{
  "vocab_size": 16384,
  "norm_eps": 1e-06,
  "beta1": 0.95,
  "dataset": "wikipedia_en"
}
Below are experts of layer 8 (counted from 0) of a mixture-of-experts language model. Rows are named router (the router's row for the expert), gate (a neuron's input weights, with its number), up (a neuron's input weights, with its number), down (a neuron's output weights, with its number) and show model dimensions 0-95. Each number is 500 + 50 x the weight over its row's rms, rounded and kept within 0 to 999. Numbers have three digits each.
After each expert's rows: a language model's description of what the expert responds to; "mostly gets" lists some tokens that are sent to it at least half of the time. This comes from a sample of Wikipedia text that the model never trained on.

# expert 11
router:500579498441495555471375496429480465529511515491585555477486516492554603539459536547493575479518579432446496533565541494630537490479548463524520486556510464381620607497514567516571436524475555510481433505495533478540496603518578498520501521455601502490449521557556448436480524479509510536
gate0:549493428554460435523487387417494529467444380462545438451499451479463439422516485487550457531461505550514565536455436534468494430423526480473478476446476454502393498518486358502563521478563560540462489535650504457471540494580433482433486445467506511521504456492529442515522543460490470407
up0:579429414465480460500501522511460521489395606631452447534475472470450454445488499567449538570538532516592498523463528609499447518435522421491514525545517433596437491601503476487459425526500511631595474436491491493551510457464513459425490487472528516560533512512437516546519427459469498501
down0:464492470478462473529523485443580544578541532428510488476527529522573541490512549430489577472411517463598514520484419541482551517564472516472633488451495480600472527483556497480443575449449420334512467524507525488473491554501431511434503598553514551434490551525512476479476592459590447533
gate1:411515456546484480513427449541474533473475438474579574516546473482529503469445491511477600489504550504500419505509463488492530538499531520519652464490465418495427574528534576490552605506539517482535479471506447464408558571492518477489536555577403453539491535534487454561482511495562597663
up1:466487513504551541462524522495422525427579483400368480456494507508431471588509596528572504563443455531563511498537540456477455515474535430477506532472542505516399502410459487426477486410542460513431454466574497530497544406533445472552436411494502411522424488401471577514502433469480460487
down1:476456547502468545568435532463448539485463456485493542541563365441433384499442383512445450513519467559506522511496456473599512502469600491508481502484520492520516497547405474548494536545462525440421461436524411580404529458510523510497510520486538504447559510470461594593528470591454591473
gate2:529422482593460521491566416631507491491512519509530518472517499463549580500424455536487564488537482594470499467448529489362454532552399484541520556439454522338541516457473527501550491494573441429471516510511480465468414537444487506450451413551550581532527549479497524469455554483454506542
up2:441580528557441527599500486507395441597480523537484470485512435487455523457553502501500505574490446499425467471378579483403437434484482411531485519479409446522449425542545433501537532471503472553449463555542467465527450418503489524516651455496510565391503474503515518467562493520478545494
down2:417603549507465460545454517474503465560462516536499471484501548472531481430546499524500541557421488453338474513531548555356536493526472513546487538459458475552447509471556524451496520484554466502556487536387514521435503486590458534639575582512523566499464541472517438480505604534524482566
gate3:471474511487408441559458511557454468518482575463503487600499389491481557558499470457500559553502515517447513520552423484621465530556571461507521489501517568449548484473459557430506464473423575438582588537506474517452492518547540506556550487490494456373535452470414556416447547449454497604
up3:470527448504432514494506464544489550454535410429530536447472426476537465408358533525478493530539519500529503474468448509508464447490487461483483529427545497497497432534463542609430513576635488615542455413580460563418515479502488490514584557474522515607558455430486508491485577508463436525
down3:419463525495468515654494508561533452517505475483468490482571425484487545533477538478542441460474475447445527420661476480557465475533497436438537493466506505567516456537475481522494545558528506451572537412534495536502428502565502476469524488523415477511514363383463446525476454407405522462
gate4:508541455458581525425471541492531407472600520543512455562538547514571446503461523411468475501531535486527500487471551453495485624527559533436583481496480488538467557479451414518476523563498547408490523496499505520595409505449476500365582427425496464522532577547431494465470483402568488443
up4:452524479469510486460500585501504541502517533575569508425540599539559530606520549533465503539514484468507574465589565466502450490407483566429626518501475464410552447388571455532479392447402531460535550472447518568503499476516481478460578527435429456497528499531499477427507475464562465548
down4:463485452562398595532513550476490541468511608398505509496418466511494528452520486642580558509477473510511525475414448514601601506583527488527589527484464517471466493535402496499471602445520458435487513572458548564556405502528494483484506449481523619494528514563478509513526477513476551524
gate5:501439425505502476540562600469501485514556505435415458541502421493496522497445554498485520515610511513526442460463389427511537507477511562506504478457547489512615430501473441515444442477484503397507507531512458540388526537416410442432434486557482495497502518508356487463430528550589457455
up5:476505479484478482475503461549510529532591542502627521598522468527478386424411524489487453452504424540441463422602538491434551496601428537504521546450521527503487551500412542403444436508534506538557483546441448502499512556457525480492452673484465505484509497491552453476492562477556484443
down5:521517541487437527482542499448472472443597545508508485609460508434436471382365424387579502532534503518429491518482534526443459566456569503459571563481406469488514467519431415532538522473553536493505485575467431482487468464430473451482489549512541493544470528448594556553487578528568468462
gate6:507470484577481600499502499517471485526483558446558577579440456409442516518470486465498552371521446624530445467508570436481538471442485487568544528487469534532509506503552446565536450435416597466583485465436534476427480542398516440527417569417540571478491500483461505562486509513514568492
up6:602553577485550484573516509501480456536473512591619518553505589496490496465538486499530539520539416549553531479489501403549633530398532484423469399508490463450516530462552538501569443523596481569526507502538569557522500448572488426485478566476444452569484541525509588520432463490494515444
down6:417538463520559528557507556485411559507516473508509455516483495543566470453438523465560498532526516434487480473475437512549464567538480471457470399573418508384625458551472500458501522524448489445485503553521513582492499508572446500389601544540509439468506400600469494460497388426564492488
Middle pieces of split words, often proper names, such as rac in Barracuda, om in Ottomans, Colomb in Colombia.
mostly gets: " Gen", " ag", " min", " bas", " Col", " Mart"

# expert 45
router:500564572570561601472571585436521480497544489457583559500537550453536655472556540561563569512563576489465464426477480441482517451425459475516506481570446446446535470540474600523563446509426470519543520529475516457482444516492522382492534533492491464535495508533504538400503552446549454545
gate0:552547430496551558439405502466489503446446390601606508446491513498456501463439509531468506599504409506499555420522479454470500509554568480396467503491572462470481487546520523425437495585485436498556448438438447463505552504593566561490567413484428483506518472485470546512459503470403546535
up0:552556441561528551558575480432510397528446420454481491440452517538477493442550520509553561427622625563526515527510528425443566501502485400484503409429506520527405615474510516528454500488584478521520527452566514487481450476579461511415505506522569486534568448514523503517516479492451464563
down0:493458549490554495456520514518539414587573546457482535485536515532421453502481525389423455473468484425481487615455583583532459550505529557399632420514490558481474545519550493594484490490576506462426496422526498417540475569548443522498550527487505603452485517518536555555459545552499476484
gate1:423462506457521452487527496445466575454503545475565466512432499465479476559517514454555531486392447567493480439526515502554548571506450571548517378499500480422509488480467574662536496457495530476429494559502462536519485551472547475516549581432446546463467493496587408439538473555517645499
up1:510462507411481470537484389615511477408541508396491515576518456440551632450504525512484490529512493531513462511562546500476564499479501505489488594594622470465481564497497483424465539497490583371438466510549405495480517492503440452480533501432505465468481458456450515500525564569406539505
down1:488475492560492479582487484507474522471522466482452627501458521457550487442434543407475487526420456553595532548507574488421466478462520513537427590556541474432516382478551555488512433533458548522627532475458486479502528457550532457556489525500467383409499574456482572503464512422412475512
gate2:512493512484506409336491561560539455489590455509488550514462487433532505482527517498449536544482494509521472551532588479502462535602459456386569550565542525499503546401498457490508507528497590405539509487486460423474482481480486498560535554488398511430582493472534469447606449487425573567
up2:410532536483528476566493559513519434491463439426496547629514500508455402550497467510459558535434650536510470545490381457560521545505430485481468557527457473414587455465527437478495528438532543478466461451428472478449510416454516473474490420561472510612486486589531528468511483463485450537
down2:464555480549469531459483507454516505625527528525462523488445483482510539447593508488466523533470552544470529548453529519592508602540514594469484414515481488466536529427596546516510425460405501430640490442543470536457448564465575546523493494500477560490515411416586572529414550569478510486
gate3:482465543518488576404419565586499557459553487517514489518452417573503478523342441575480508479455482439539452478476461439543528418482472585595430443509463500510520491538579594447540476422474530569472517579470534498519566551508563566527504487491522462528473541404422448556464470475505542487
up3:584608504408426509469517470554552444546452584478516425450602477590441537444427513489483485513518423551477343534499550548548473481469575481512530531548576488626497554521527490505469590552483590538499545556515516496492484445490484463539497534469483482496523503493446490532563618460517471481
down3:494519486618417469458515504459495565468430564516412576443565564496489521363486616507424476518517450565461530476540512514474488527480565418480488482532498534519447545550490468474547505512510542559363540471512502559457466479420521463580442441489597619449446449530507442551490493495508491471
gate4:490542448506558546490496558500503486477489455467546523551582487510466550497515438379537540520528572477486539497529514473367519472427516541517562544547487467483613475502553408511516503502549466478515531477528480490540446664539470384578484485455545578486444622534577552473544541515486599489
up4:541468427416501520512563483488469485509522505481538511512440428550494495424440434526454580551414488476588619477434542623417532465435530445476522466487533539469496449489482448470508478457396488416585490570553543524514444503468535510476445478511551557508602508543585442479530425497563439582
down4:465579495546475503586520582532443455452409413542500446544561497562491498545530613449534447454554541473487416563434523391505495552533477523529554525512521512456485456522540397477394477567453530656486463502489476556471527497544477487505601565438503485512522548428513500537475559512479567473
gate5:530490510516575464520505511355543442584605472516494518470484565490624463474528486504443462523422516509547469490559438459499463476487558511442534558589523477501512437467492554547512554483525476488449447497489429486348493592573530405558566446477485518521489533597486546451537478553569429531
up5:534515532626498539494452448548548502530496515439487495446507586472478420468513542516631448508477416514503419546534414524459412474510543585512478558495409437544579540477488567505469515471589471467480537482465474534540448548433496440493532458515568592555577443496446437443492512443571473594
down5:574409526600492488474440563524446556459513579504427431552473413546437451547512449496586452465450511379479414500520469481598416444631525565537465562473544504537584548516496505525509533490424573529452559483471474481474481518521543472516382529500534529487533478550526550526502467517489573483
gate6:525530499512451481561395493504472523540501445476475502570493487547545426565451521535434472491447546564421568553458507481560489454455426503512448560552496410386485466503599525507607526466524470509507446382567441404526492503476553503505534425452427533476549550569481582454542441602521511525
up6:545568463417486536532522484522480501420380447435577447418523474515398438505451478457392539551547525403560487498541456553585450488521464495544564485564520490495466497515507453466500536476472447473531464496450529537549516436574491513433432384494377502570514495523510520567517580478583549536
down6:451534450437490609523391508536533517505498470547478407482468498512541417449500495444480507531548437441547474513496475482630519494472540502506516523544473427542593480479513451499532600466450536468415445524491447375466506556494535534541415527516464457478431492501574514512565428417554354514
Digit chunks inside ISBNs, coordinates, measurements and data tables, such as 000, 00, :00, million, sq.
mostly gets: "000", "00", ":00", " million", " sq", "40"

# expert 16
router:572560641491489480542496487540556435539495496394578579453513518453448524424531470540483551466529539508475588451557483472545495519445494465502531447575461501468586495525401537506483442509502525550477495580408574484573467499459508467556498540583581471522450415525569543432420505418538431480
gate0:555464514453462500418534529390452480548528398529473532480507540494497429519534501558430555485630493419541551450523518456549502570426470529581496405594462541480454473503430481462442484475469518460473492522493415481617449457526558549544525509485449538382464539491472518480443482592458504413
up0:628461439565572537545445397563472495513449504594451491525427473507568617484442512555510534538459539509483484463557436521514538537504565468487393536466477465523528492475547453478595479507504516521483467582551497430429444525516494453616505558411565534553476528448526528417537503543419493545
down0:489570494533528442432515501490494521508545516525423495557430494565547543476557534471612558518520592559445512379449456468641475557496412485564485453498453558514516581500580508509573467419603452578541489523491550528438525569597496512503458518502510446498488457555594534492469457495494495562
gate1:472546535498412499471542594527539486587494578458496426537528504490440478463537527428470547544541464543610438439445550456476425510456571507482460408509569544539533511490579570502534449541450526470480586408497499599431525587591534486498542490478474509527487560470513561551429477389578495510
up1:548537419500475517504563533560555462539513555466495552484482523445610518414518542471499460468467459496503524381566438545550497484526557508480488585563494634564570450520526472536415464499393513576464519492562498512573539560434465452528527580477521566502585476502617507438552448497461452471
down1:559585556485492495535436639482498538466438500490572478529497503443445456595493542463531514530468477458553534510430609542522411488459512478500473511490519509457474455469491536494629526529462521533530509472575435535497600569563488518494549446477534484495519609537522462589368594518448482581
gate2:522449449498564547477472485496522459446539576529530398601582522415456539486534485592528482505438539536560546551513481502518502471596470503457516383343551603531475550468504481479546500481559493531536476512557543543579567549514494518512507430522482455582553421577567493527576454482522492448
up2:526484463479498401544538510445455589610471458530493514511531506480445529452496588561513509458483494525559468458497489436486412503479582531539469438589497519591471427521447583512539508551549544524450643556504468363515517465512441560563531499513454531535536539528496578526440495558558392535
down2:500482511439463443488540462456484512552470467434512532502485497465411483558527548499454482562438502444420488444513537422649452612544496467495574465475474559544448429472483483476503557576517431551436518536384492441492491497482517453494487565550526551454433546524520453585420489380552412557
gate3:509550492471502557544451492564472472461551554461462493520488476465483517585449436410504472499544521486369563536658487450567424490579443491548586509486445541512500533451566466479471515473614531494480560574478496474506617477555524550450489471452441528545579410531491606443495481497532494508
up3:477567535416483529483345472479501593427546573487417522456578528505569509552483457467486479493501417467437507493452575540489419438493435502481453485523518502429541500540396416596511512429461440512553525485532541480437585484475518472518452421515442467456490456459493435461558455515439532402
down3:477494528555510506394498441601578507504511454477566462586557428504511516452481522479474443504517392569454432539579465436505503495517507640438479467475428509503497553533505618584580622537483505539481455494514554508514582496527553453441485478499473449532535532459455519477559562423532457571
gate4:451495524460456489486460493515513566541503444546575561394463452563504420527521421593523414524423544528548573534504460464483528521476460513532534455464496522482566507577442466458583517473563465539392528509544477524599473572455457443492582509483563539519546477412509535459448402398492510396
up4:390569502574500452545445539548474479448480436456518503569498448579507467449552493546522478501441472634553505458499502497589512486492464442542352516452546395475509529470417551483492512487532526575534615527512468501494458428565621528454487537540446487453553455541531444464456501559550491522
down4:428479499451542506564556506456497486581503447607484502439591546506527500501479475452504506576517594475540522490461587511525571391441517470504496608446433513490423424556565511517542458543441477548500362421543401528506516601404468525573470460503514508518514553479547524505562488476466551511
gate5:491432485460487444511536455463520547528544498500541577531517491439485508500499436428411510518543408419554554517511491505596520413546465443528524462481510536506638604544500528403490509509526484439508433493409512545606551573484488491423459514415502513480463451420422486469532463450390429466
up5:538464503504548529515496520451371450554418421530455495556430449487521420442547485533499479471492579504531532502493442553496508534534531473577469497579478504515479401595570542534534449494491500441487506505581485527536519475395636572476426542543588547498569508505596416464496470566513567442
down5:469539532574475383512473610436480533534448484537450536488522518519572544545433559482471402519499523539469505524499522608603563518413457463437463568530472459433467492515550464544495436423459584472534503449512575517603545464565509554504569484500475442481469472608587493444469536563550517499
gate6:476486501483458504527470515422573397430494541480541416488448592453483514566457447571459488490527461486534578398557429573545433479457463566500601502452492602471425387475482537496512523473434521543549515464415506479501515461505514504543420510468619582563502513523524526384477530505529527503
up6:473506527484498535505508491448523481463569502385514425529525532549431481553453561494618538447445478459494488517501521486520477488504474615442493519496453532449441351471497421459507523453374480626503481502520385463480547462518500571666458515434542501474517536520438476502495523489491550492
down6:607495522521475468487526560560560455548494504448578463470492492415428410525497512455490497484519530450525474548491564548315412439488510528529518505491595500468437507522457592525451549541482478535491514426466485531576494386525440586524465520553591552522426508431489517554453483445464493438
The and possessive determiners after prepositions, opening noun phrases and proper names, such as of the Royal, his, their, The New Yorker.
mostly gets: " the", " The", "The", " its", " his", " their"

# expert 38
router:468642556492549532489510574519497506493479468490471516499610520506645660502518493509582541485568606502404477494607441434488499541485503516491523493507469421470539541529547535476608483472506528494532490560521541494503519561493549478487487523514520459534422516509462506441541584433599493568
gate1:462466478590485571528531472577388552526491514602479391472444536492506539555462423380514511482539533536504488483508588549509381455486505523639530435538456555457542569537560503515478433472543513514467468486518571458471542495388430497485450504564478485504408507539537547513504546550553540500
up1:516625435469532455397473437486482506518520522515466579533607477554512511489522467572526642496517493508527508489555488507394524451402478397532482441484590492479528468449426516478463556574510468472469432552546576489544516562476519518514562503456480518544537432484466381489467478612508522448
down1:499403553496470560571491514487489530506390434580465486450468494572546429505592585566487503448529505468440584542527605442482541491413513519418464482511496558416415513461474493577499455488564532532504531545525502563415523424464539541552458551500465436524484551475518540389519557598538496518
gate2:514458448464657505524492437478526535462465424556360522498443508511444526511549373511484438475494574542596466518581512577517517455566519511471574471551587525539476592537532469478434461480517560488559430526404477543530490525495409503501475489502519482510451555508455464576567516550515550553
up2:570440513521485472429524477552418523557475416441394453442490497511456434507500488617540511445498516487490487556590591549416506603483494434545483397490433470467467519435458457523482455480411494436486455460525545451551472414431470541520443512506536506441456498488470535529489543390387525485
down2:545521541573504504463499492615550462433585414502534518448499601459425582512445525421533521597392555507513570454510583524473464531422432441550503414480525586506514520521457500467514494499534462446513481379505520539556509506443530503496513506486491495536496493488521461590519638487436430557
gate3:462434486391543424585479439525563533514465475540462521537473554530551521512442443444464384514455527560445599481563533601438562493504508414446505483464476491426602556509426544517515502541436610407532452512449466532537513483535522454458484484479481464424537430394504462473525495482558496535
up3:459551562445359508495475489530501522557523596545520547530521544493493514425548417538435426530576476571520621483515433544550568486561503478473455509509517559420521570592502609520522505509382554434524508503525393521494536558507511479497513478498477528395502505443584490576495470492546459477
down3:503509453618498493505456531503443476489538490557481577491465518423460531502592543416541547459533530445537645521508551569471435548536504416467445523566554510496451393503550470475522427483430492465588458512410495480441482450448506471494498477495504526554487428449637556521555440561506462569
gate4:509485465579549523469520524511518511505520562454499521472445532530502517454480494507423410413569536427422524507465527570495447461535534564354602512449455558556506555592560559497524476495502473508489558477499521599492575623513546542483525567611509430452493523600524511486508537486529601545
up4:566524488552508530367485586512555542532409455544553552480534518518456509515481484539465464496585446471402541384506396490462522484510443472522460421478522514394462546523517499452532502497491508407462480638403444559489480484502545501510514503442492536559459533414466486552420409538552473471
down4:518493484636482445529469580531493548470421537502572435540440552516505483549531486450436536473509529517508589499583493476504476499538483500439433459505597443565495506485524404460534528518384497508414552578413508467490533454551469453557477521547517550434449394467508505367531514526532406547
gate5:531586521610456473494513467592470474417498520439511517437488537445442526443576424558473582426577388551501469460497530472436444490500524534490467471471473476544469373538469499507429373483502518542565529518448509444487422575426548480441520511503508463523485530518474467546381500559468509430
up5:463601526504479478565562550525404485561524450517445581531532576497456562482536489504519525447477515589541467534555476459544567526550587414522494532565503464447458535521539607473554467468541526524554552426521470475440530482406581491511505496507551512479482485575402596424487638494580490508
down5:412475443467444471551514480390495528627524503553495490397498556552402465506476588510575537490392546453500465517478454529559510430551483514497545476539542466482524480458527507508503562575522438461529514447520472519591576549587502478512442578492465508536532492546636540554379521480461494510
gate6:457474562562467509476522454577549497394542533479466562558407562437447481550591509531531573520476516477477399517461566442481495472547388404401483589514513525423492463494487467457444480543435569472510550487430539486458609549553472472512491556465425491544525580526512526493443524465464449428
up6:519447568495500454489550533512494539515499472457497567598461484524496456465485504518413516428577496548491560483557564491439547450458458517428531501464477564530486519492459505469574475433408600531414554437470497502385445466468418554474489531476610640551546554520458514476575500544486610549
down6:499496545525487551500461489445559519549449523475607502383449606511498481545521482488514525568482535474465449561488443435542482455445496492566567481496593592539456459526466605536494489503541522485520513469488609466492449544456508544450531469485490577551447613526453648523425525466455595559
gate7:431553502526485576475465671513456579580520475458504466395446608510479588533486414424497467456508513429455489521506451418464461512502518589458500547477482492436498547525433497443465543490528470456511537476556508484468549536513561568544527532481509454412476552458505581513530635499550453466
up7:466504434492537437502499513468514460509495515408420502535491544396437534431499491526465524454514477469486529507530435472579522590613445510530542415477505555458505529428417520501534384453497428400556453537458418502450577505493584465638545533472517526379493500522468564491501463498446477464
down7:491534547560498574429380531522435573581526506496462446554472526472487671493497524430486467455466484440463469431538473464531443527437549437432546526501461501495470475512501542481530547445538485547465412565472543520520520533525503420507519448559383599528509529500510475513583568574501396553
Single capital or accented letters inside foreign names, country codes and acronyms, such as ó in Łódź, U in KUW, G in EGY.
mostly gets: "ö", "O", "Y", "ü", "Z", " MF"

# expert 30
router:603504578564494625509534572460512499506533547475493501497575556471483524453513465538558569433500548473383577417523460511550558428515449467577571474547517494516545491491509562563545512523365515529513525485447566482507447538446535359527475512594476465521506438558511533491528544466588518501
gate1:539542562499477454436537466460525425507506604543621507426567609522556417532543516541581570484481530406407519549551572529453511512553505513488485486475487574450545457479476513561535527547436432398554489517474503525452455545531476493541537566427459460549526505501536516416568526490374515469
up1:503451549604547497441532503527436502472499508439500422554398615581498589578529558499614558464468542564511434467560567439523594476439469492493548536602445484464439538505543429494461490558479474529557521432491466539516506529458521479537592469526492559497516482530457386456525576482466522478
down1:560543469422510508515532449571529506583530457491506466514475343502472552509435513534387514447419497525482442513535507488338545495471493551520545464488472447463514569460491498458450550500580494439501537502516506375519519492587438502509657494454543534521441550457476542511541559540464466512
gate2:586525430484520527489485558502505502416518560530569567510555436426503549465585510526482462462478502466485419498565496565565567509570526552463447443476546520517465517542500612567398485575566559482514612557450377548544506488500513473429582514474487571456520449421539499571548545497524563514
up2:455509488441514440590529468509525502602553435577470528567471530488400566514578455554476560531448502514478579554532398531435573479520510510523507531479504525524578444469423510553488453514512497500421481594578418454538506508424580458479460478559593590424594541467480449525493475550562510524
down2:529520453430493482458557458442461610568507514511587483541536560575451485470461601502525416516493538455540382515440526499498596483462538461466545456541469469472515438424481431518477452533394462532545549562551451585491530462504576528478541506564511436577522437448493466574447454404494523567
gate3:436466477534490649572467436567437567591501500474594603509476520480537561549543524415536444546466489471485509527517502548434396493448502475498424525620483444506514524495500462485557576554493470452510491456485555506392643526493511535538483489447449486480446515561435545560495550474473498515
up3:534524473482445442425506522474461508480526616515408459440461523458541527527598516482464448519600519510541499440478457563437515502461583416545499580566632414432550510545526531526492479623590546501439514488538598495451454470468542535499461458444534528480445501502438520459444499573441543507
down3:463420457452497475402534522449474523476441575511472425498492513506468515422527526482527417512583506451479475478529444492565578532516511446420492581523426471592471520654523508546515499534524417486469571516483584487507408516483433543540541475560497599593532493449477507521496507577474614571
gate4:631541510611599576454588520468518498561534485486416514525495537537451458455487515615510625490534513513535541465499491470434558552500514501528557448572509501474425524544459517499517485585522503562411509480512639490517495516507483549533512398527524420533424525441505543581549468474521513559
up4:539374443466547483512423483539480484554411478503568481365528412444509540516520560498566539518487554492590446477492515427516478463507426500495452429506412499586552573451509508477537519556377463463584575553498501506483493447473553487509489540588461449504489517546595470470495472558559470421
down4:504441561512512470500510480502492545455556534461596536531496542383521474511559555494522519539618511557484544504537493517463519457519501406561439487466583468544503364500466565495480495528448505497565448511533521475505531563536542366501547496594583584582580515436491449548491598464540514590
gate5:439486455498463542492498382530506505506433477453465494508547567402534513565505486464511455520429455464543568412513570520527532473587467515461608505493479478536534507434552550579537435502493430540571496485488520476460420514463428496444415414488450569467569481428421584399591576494528489463
up5:579524536463440372487510527428495523565559491457507551467533449548506566429556533585506521439535552493427478564441422518486483547459536476504428446580621487577521489490532512512576466540516383425487522466528494441567509560543560511536601514522516494565524543455558434514458500541601490468
down5:504509473463521427571482540451552551603530577448477481431486467464482578549447524538448549569511531610498494518450431461544463512431486484534516548398575506499535430560532540444585503585561481561546530514473491531502497559565509534513520453517551573441440480630408476562482444474430500424
gate6:512548518532408496444588571591406406463505550475527565421613539510507557469525506499488596503517546501447509520447485547542468544550482549510471584610510544586470476506522456598517553534527534452561538489553442494494540528399472470531423549483520488480528562557451497532559587544506583535
up6:521498522506492437461490498409494536490508379493474483503471470553486455563555528494573559468487470483489468488495523430525544502469510516569577377533504496509487552541565452457508389626506464514489532534543518549529371419565488495487605422586509435458613493538445529619484473513513482457
down6:473513531474493405528454458586492495476560398452438508506505498583519452485495540524548559580471437492458485435492540342555586557493485549498534401501606471539498527499545523479462434502516476517459438460505558503460517558535519491511609538529536543574516432444487542478492370551422526432
gate7:438556503459522448430555464526499570416406458536506497446451471433542514549506534484534532545536401492468448499498537584495536506479453541388574473549530466525474596472595514511501456514583501528495531416411457528406465430503452455443530515450529600507555611408519408513505493464464491494
up7:384465512469497440512463458517396500474485563501499568553499506589450488492511518593517493644430518464534513489508436462388519508487468436456483473600488625509499584529478459466473455484453515479555494480500541539495462546503538659573472482450554516509557601434459449496509485519462504455
down7:504535516501473552564505504516479484514564573486538501475407586567559540511529559531480521526619464496469486482451477461422575510500415500504591506482516555510480530583436477562440493438455481348443461528546620576490517461525514524489482515469486499526546496555631467413508597442457561515
Leading digits of numbers in measurements, conversions, years and scores, often after an opening parenthesis, such as (8 in (843 ft), 3, 195.
mostly gets: "°", " (1", " (3", " (5", " (2", " (6"

# expert 2
router:553526487501501580467450556533542470610523484494544506455524551433565576531503537565534538487569586520376500492546502477540503551400474503462602515587467423480563587486411541404523522509454512495429419544489524487542494669540488476477475541469514500519444493512505497470485575462527537563
gate1:570501532578526441507461534583500454577415505499489474452462643488509475520505552584564550554482443476469512533522575549428448540488510525417418552494541442399469537539482447561552503593524534413527543453578531475419488514526475494525511509498476443598505422505442551553534527500495394451
up1:496519449537499487435469493466500469419473515494505544560443491498450497439598433502565609539529488517531437364521516458428489555671451490493478494492472572440499481557473448507538556542443532475508508413560481432424490441475505599513568532461511575445553485481418467415475514540441504460
down1:486499460547516462551440548557488476459465515584467597484522434482493486537492630510438480492441496515520547474575443471501541460546538487454526528413524477440532484547514512515566532507449507493555480516491502476376528521421509452507565443571522478492495568528385398406430653579481432495
gate2:451501449567468454410593426490546445445494531432475494596500471566488492526487512525391486502568468449547455525433510519408464525508480468477480460523521613597395450474573533505539484522588484471444558481549547568612530453436484540423539549497451515514409499519456487451493495553441440466
up2:494519533469456540477531526449464558413557505538554472454392573519532477462566492569510429515445535583512503536544468485435495572474497450547488419463527473529484466574568489585468514417563476524617513411454458512481400413528497557546654506483542509493526468470538471554567508466590482531
down2:469504542522525528482498508450510499453462493492561559538469534547488616464468541551534449489541566505504453484544575389306466489478537532592434519583591532416534478500602479550460462474509620559592521586483504489531461433560462495497532486513547515450518470506501509499519473499486399498
gate3:486518501436373521452518524497474508548461508440549488572486488456513480479461472464514538561459506634439501445473541489509417515499427498430467551448561599535514501480392433514477483563525523553496632544603396503461545407497523530497458476430516561565511474479535507482446514484476384564
up3:518463447502529523509453521539455533516511615434491558581457483552499456550602515440413441428509505550417583458560454452440485570511484430598612539558436591502502561539446523527513436513554492451497484527476583429533514510525582483576541474524577557507493467453542510443488561437475551511
down3:493461542493547463477459470552517538491517523517446453527480489564483540473539481544478570420507548594528402550521497360560490462459464389538477594528489550522509498581465466548532534480536483548487457482544588494543505462431529487577557420488387513479509429354450564479553528469404534502
gate4:501426489492537498511508515522463550521483475536511513456437414476554493573497549539550453492503597544493565473490404453507460453471441597472467590493426524474492462574528507541553544394502501432580459522458505516420491467414506490530509550453436380474356433560557536479596507483479482416
up4:383568567463371454441539543576531529525502484519396532485479491496557536470462562596511451476481418540482462448551464490506431461477380528478431418517563514588478509531569507507517486487491518594510432484534453537496537514485502499429521506513511535445545553511510464623392515475524543590
down4:475447516534498468467565603546453473535435511519544532412520473538490424526517545486460491496439475495482608537556567440413541538508578397376437530429642524511560452519497455478484588453441530540472454530440516469524526466476601460444511537492552523469468617477487470494517449507516538445
gate5:459495577503483471463532472532365560557512509466536529455545543554469488473457520480487406456469449521529501492619541494470366446522543463453406412452458500598507511441515456518485538441569522479570565597556431492498486549471503447585492491484526479556485468549455524505415539513577465396
up5:546526509542531491453452552472468498550560470502481531627487453560518437520513529535553448376509578452544523462415498326463568423467469621500521565470511523445564487486482518453484542517432542435430451508543546443442516518480550540505495570452541566482459473593475533493577462511491506458
down5:547435482476429434451484467492524474479562470513468499461529485501526503525601574417562625532479514399504452406393426520465507446464431487529467443551459520452453495519532514454544556573571512619549583430445433416501472496530479452545454519498443484496515477440615456493474508554546501519
gate6:506567472576471445488525495472431521577602496442457593481521513541530562465411543575489528469504429508501495455547556472542554436481416462389496484490533526549480522583432496439465431500525331493552529486429523462461532542544434568485541524469497541470492592586592556545494500501510507530
up6:580565485581503411442522467538506487514515587491552426536514492535521638523532474570489508440519574456491524498469590516569622459489495549487489469457488505544542556517449430438467457557438519523463528580401484552419453473455544518486442577579437558423547551499467552434514524451513557523
down6:520484474441488441530556522555423471439573477527557495552447560439605431561515527441472514513618552562523525447517506634483459520583394491501512413421467445429554532496484557491561456490543517456450456446506496433492416450506489504509530531556465484484524391426460448507449500478486587508
gate7:466498463483489503540459484443453428505504472462449491466564466467543500470466431363501441605441488499482599546584586488451541443519548530506503538450571523476524512467455599420608400497499494421514499431553386493488484500535513477471429495468499392428482549498398536528503447517505444524
up7:466478555566567544533527499559540497572690357500502508556537519541464489505492531490459583515478454482557528469489576518495504518507488503505570595439465522463468446577557579509541521494561493525405601446517536514528443528458492469460561404591485527501455495552439458459490475533471560555
down7:494405601523570487533469447476509499553452474538531454559473453552463547620518482469439504586593469545466447558440532453633464577446483410491602492570565534437464566516525522468491456476570436459429523489493524508376518556456499510525481566518562501468516491476519505505516574562465466489
Consonant letters and clusters inside words, often opening a compound's second part, such as turbo-ch-arged, night-m-are, con-fl-icts, decision-m-akers.
mostly gets: " Bl", "-f", "-c", " bl", "-h", "sc"